From a checkpoint of a small mixture-of-experts model trained on Wikipedia: a shared expert of 192 neurons.
Below are experts of layer 4 (counted from 0) of a mixture-of-experts language model. Rows are named gate (a neuron's input weights, with its number), up (a neuron's input weights, with its number), down (a neuron's output weights, with its number) and show model dimensions 128-255. Each number is 128 + 24 x the weight over its row's rms, rounded and kept within 0 to 255. Numbers have three digits each.
Before each expert's rows: "comes after" lists some tokens at least twice as common just before its tokens as in all text; "gets" lists some tokens that make up at least twice as much of what it gets as of all text. This comes from a sample of Wikipedia text that the model never trained on. Tokens count by the router's weight.

# expert 29
comes after: ",", "\n", " a", ")", " (", " is"
gets: ",", " |", "-", " a", ")", "),"
gate2:123138116078110146143134082136115144121144112160137162090147124141131124140113098151165131097113107130136126136136184125133128136104094120137133138127125139154115111146095092172142112106069156115104128096150111132111134144096149128102117119143132099134101122120096107154152139079108123081104118150178099142087064120110098113093142083090110104062114151112134058125148137108131116139181
up2:124137154108181126146137103144124141125090118162080123113166152114105123123114116125152118145120124102106120152141158138137130114121114107141179151134136151102136097151112133091160127058123118169132131139107132125141117130073098137101169152158142120135133144141136148121127138110181118135108123116135146086096166155111118131128141112185124121093139154144145185073084116117139109087090
down2:109138101178104144161144160103138155136118096102169190154110135136157156106144158118168104125142152135132096139116086138112145156164111122106083123136139080121096152136159121161088133155108129105099135120110128151098120106185144128137133105097104131114106081150085170141104140114124107132154126090145146105156151140149116113138125104109092137161149092094100071192093152133145154129144

# expert 11
comes after: " in", " on", "0", "2", " at", "1"
gets: " a", " the", ",", " on", " |", " The"
gate2:170128141164136119151117121130162102149131122089196114141154140111135131169187061142110162095121099123116100135143155124102127121165144153111102152160163147162129159156144127127107159139170124120172151125114123128167111142138121124121106135121135150085116140113131132110157099108096124132100113128111097145086098155151103119155138088138113168160154117122086168111133153085114100126138
up2:119139114173171167120113096151084086133134089091155143113152161088151120135125113138146177105150116097119121099133160128127116134110138099099115150171140141132127142120092127129133133142131150128079110121160155156090119153183165118123118129134149144150111164098137156123142103166131152145120173147147126163148156144110069127121152049111117129167179124106122104159163170145094091103126
down2:149139134064130107134135130143119117144162120152122124119163117148120102108131094153101129125117138130141139124112129178134122136085132144144162101110128088171128132098111100107133116107117096118135149173152167179140122150107095095147114106134108105118124115119120107132123139087080099169140107157097101100103121154125125130136127162131145158189074101217121159112118151136117146148128

# expert 12
comes after: " in", " of", " on", " for", " to", " with"
gets: " ", "5", "9", "4", "6", "7"
gate2:152169121156118082131108134117151130128133107142079098157163122113115150124114099119111121132088151122153111156151137130159112116133109135077127101160149134120118114135119143094117119113107159113128151065126095092128092124122135146131125133115131142139142130140152129134146103117172124104163130103100143146128128150191175129131137093108128118117161079122112147149122135147093091095105
up2:192147117170128080143097128175137124099101132175112187155111141101154126170120106162089167147160135111118142162133112173140096145113155192130147104130113129147116130132113116112123143123132119146110116111129127121130110145150095147117102110131160122140111121127147121127143100065105136129147133127141096137119163116141084132127098140136159134119155127124123131161136142155113121137101
down2:128127121169104106138126115137144105071099104110087103135172099182112136125097096125111134147136099099139153137159129158086108060164100125117160086135117171149162107090070130121136151126138165110086145124135132127111139106132128160117112129091144144135127152102124151136156184164121138113122112158152103138138122141164104141089124096136132127112124118170120139154147108117152106170166

# expert 10
comes after: " ", ".", "0", "–", " a", "′"
gets: "201", "200", "199", "202", " this", "198"
gate2:128137068123126111116150108110124060163149100114133152090155138141143098113149164172140100131151154082155134090160119124183125124092126120126161118115104134111158141129131121116119130135126131145112114122110186102085157129131115144093150110148120140103189132124137117096103125147104168100138161113110139127127160083133152179119103128152109141132153131109119105077142112135141096115087
up2:084129121120119153106151153135130131155084167102107128133101102089117104094101138100176129127125110098134155116160100150116128142111128107111155099066135136140121143128151130096104093105133100119140121144140128128115139120136114122151150168120083122172091115133097111110124084097147134159129125120126125164129152132118167138103115124122152115152147146104139099082119118116094170106092
down2:110150129118130098119139114130173128076124089137125136121151179183127132137141105137104116131115112118119101154164130089133129152155107141141130169161117111140158131097138120137163131165119122097120147095144107121139177095126166144126147102133146118111168131151132114146087169114132160104125090132109160115108122114151125139101120150127103130163064132167112158125126140108144073125157

# expert 4
comes after: " |", "|", ":", " in", " August", " March"
gets: " ", " (", "\n", " was", "==\n", ")\n"
gate0:113132127163158120143087141153147131147108089096155146148150137108128089161127150125091118129178081128124150133102120108101142122126153086127157110118163146094225146095139126106132095128132136124128155136130126148138143132170089106103123118129160076138120184104068125137111164120103107108148113131146129156125122115127123122126162096130108163092147128135153121121109135127159088097140
up0:159133117130107117128180118143111167108127162150138116129119129160109130114107130186145123116107159136088108124138144122118119144121133172122094153146155128144067115102113155123077156138139136109124123100148092098104138118090145134146139142108092166064120079128144155136131141135137145119103124129091133134090130108133112143108187113100128088133116127149116109091128118102076140102140
down0:124130116143063139117110145114121137158135098123087127111158131114105163178110131132154167136158185142125110133154108112142121082106167081112144106156101107173133166092101142132090140174097168164125148113130118150128133131156132166116130096103127104143107168144123094193118142107127139155149113106145151146123112177097124159124108102103113131156120126166155144168141147111148123105118

# expert 9
comes after: " ", " was", " (", "–", " is", " be"
gets: ".\n\n", "201", "200", " \"", "202", "199"
gate2:110119143137184160141132165117140150150078110141133145099141114129130134172121088138126085132137111161147129124122128161112134172079135141138112144137108116090133092172174146125104096092146120188155130121147152097147123126137106116112132156131068158117064112112100142097099146079101133086141107145121161144123143164105109159103123125181161138135152124151117147109140140108150117166156
up2:075083120173137121098140120114119146066121123144122139081138085129119155135098090126117129170139117118164112103127158108131166114109111164124141131108170112173136152162099123096126111110155121090120144150120126103106153128092138119110110111162086161100103116140084128106174136078128123096134119116111108097124188181141111143153108136142167151184151114125146141134106130081106136120152
down2:094141148152139113110140111110107149158083137165095069141117150188134138093139095139143142117161135128124121119114111126119153139119127119155120120121135163151114139169175152140120168144102117126116145123130145135177079108115099108132149109111115095137165161095067089107139106107158119171104159148104104166155130141139137167148137155125091085056097133112114125095086114161162122137065

# expert 5
comes after: ",", " of", " in", " and", " for", " on"
gets: " the", " and", " as", " with", " or", ";"
gate16:123128128111153104079152135134178131105142122142144116117110120124111135097111114166114146142132160106120169125136126133135111123149127152120131115108120136136071131157105125108138099139155106151111141122053114112135125127129147163128147116111083121109168111114174174140143142121150094154121112158131146132132139155127123126175136136140021128154105127117105157165113156107090139120107
up16:166123136099140136149128140145141116104137146099119115123112100128130159107119122112125119113126070122139159148167096160111118030120121163142134114141069101125130122159185138156134132164147116159105146090149127117191086171127137146105121124124102153141118158094181144107111064115099101124112085117130163118090152131110162090144113117101117129136146134137104147162135109111092102133137
down16:163138148128103138144086134118142111124135148138141118144073158128127132132127155116077182117164135094138137143148140188142150163147110145146146148129128136121139154152088139126132163105135109114129128100128129142132146122119136091135097113085126117087120131143099091126166121101142116139118122135143134129115148152092135151159110149136091148155118124122152138105103128143111165147115

# expert 26
comes after: "\n", "|", "-", ")\n", " |\n", ".\n"
gets: "-", "|", " an", "The", "==", " The"
gate16:124146124092122113115146156080111094169091136137140119125088178149131121178116124150128112161140113096142107140150131134130141170163121108059174125119158135136157140082121087146120182134172111165133114130122110110125115145134148156135153160157141145112131106151182077163101170162110141148185113087142153154126132088123121133153150132136139133117097101128085135122091143152100143116100
up16:078146150108140152091147138097067101100114134153123142160132141162103121101101131138154096123142098096138099138130133130114104128131116084111177110105109125170155121124156151150108129121161135142098132106122071116135162113146146109120146191137153174112113115157155059143101188132159136165153112133094131130111147140123108092153130127147135146098122130108147122097137133107105141141093
down16:155125126140121122166121077108159123117143109139120141113168116087105115141134139129115110105124127177131112118098078135120112120144140164135080180132109137132093162070130113101150092151122155096175127142148177096105113111164131125124130113090171141140102087139130125070111140107100146179132151109116123150122068122107107129151119143117146101146134066120162104121121109120145159144134

# expert 20
comes after: " ", ":", "–", "=", " −", "/"
gets: "2", "3", "4", "15", "5", "1"
gate2:123107142126115095110111151110131166138129165153095125113098180112124116103128118126171137124108174113134129143118124170106140139101123114118159094141097132144127124179143125148102118100115082133107156151153119151106127165116104116118108133120137115109110117141144106112128118136148094143106143097122206168141140149109147134143141142095100104133078153116093132128121088138085122125144
up2:130112116117087137136146131151155149120123131129176135160169123102147145151082155116128153131147087126118136112127108111127117129173105130126118126092123105111167117114105155155132116102156128153136148143090154090147126077144111166163134083081163101154115153134078131110129145112121144145119159175109121112105120109182131158123092163195168167157119132147180142114151167161130094111112
down2:127105164149117146114094167167145148090118127172110108142124129120099128168152166118130100108094115133110139123098140112101110149108151126113093109148130124135138172118153104130153142105107110118140127118189097099130106120095108138105083092146097081104108154114159149100138053154076076124110108117155117122112180116075159122123166114077155114129114128145127130129082126137112159147122

# expert 27
comes after: " the", " ", "201", "200", " The", "202"
gets: "3", "5", "4", "1", "2", "6"
gate2:098117164118121077158118144149125099105095125128117145113099107110102105078141119140104101162163122122115095125152159151106118114130085112128112146121153133143127113158173120139112103170114139124133134090162161106175151145152131125143079117119129117109149156111115092133077156113136084130102123136159163120104094131143143134120092143149149132139137086130068134145102110108125136125137
up2:095136167153125136063158137137140095126098097135081103085107116120143114146126093088069130124138153119130118106130126088130109085128130135119113162083178144097141118141140166141130112146175167111150121091093129163161140137119119113151156112128071143075082159153123121131076148129119139139119150139129179146104164117148115131128098122149120151195090138123111136141097129145105150127168
down2:137126102129115075132128142097163138176075110118121073145183139161146105165097102126151151139136107131122148121100107139126093149115081148109147101139096115131161105109128107133154100105115146119118156162094143130158119132085143115144098166138144110146140170089138116117160122117106106123124150109138147137156195067142155091125117152100116103116128133125129127121131160113155133123135

# expert 22
comes after: "\n", ".\n\n", ")\n", " |\n\n", ".\n", "\n\n"
gets: "-", ".", ".\n\n", "==", " \"", "–"
gate16:128086123120106130171109123144120148099116149129124121136103109116129085124155109143117106102151110101148160087113133142121123173118132168151112142102146168121148108146197102084157131135145113173110115141127122170081148174118119109127134136120115139143109191128166140188157137133124121156133124143135105130122111139077175122118142155152118123123122126101125138143129143148167144151153
up16:093118164137154098089076123161101123145101162160139107140139113144152154122139124109153082147122117097129110107126149147095155146085100110146096135098086081104131117122123143126114156120092128130142150163124118122093134073139163187132118115107147100119103095119125151165109101097108102152121119171126143121139134093114158122156087108103134139129109201124146173152129140133181110127163
down16:111115125160154105144115149157146133095103106146121148123105121140146162128103162132134130116126118137148149145069066143133066158139121120134119138150183114124136160133116063149150090130147107124133132159122097165155113103087146101139158120151117128130129088172096140090116114143132135110076116108116135151137162147155117146132155144146085102114109108109124109133090092156109093143119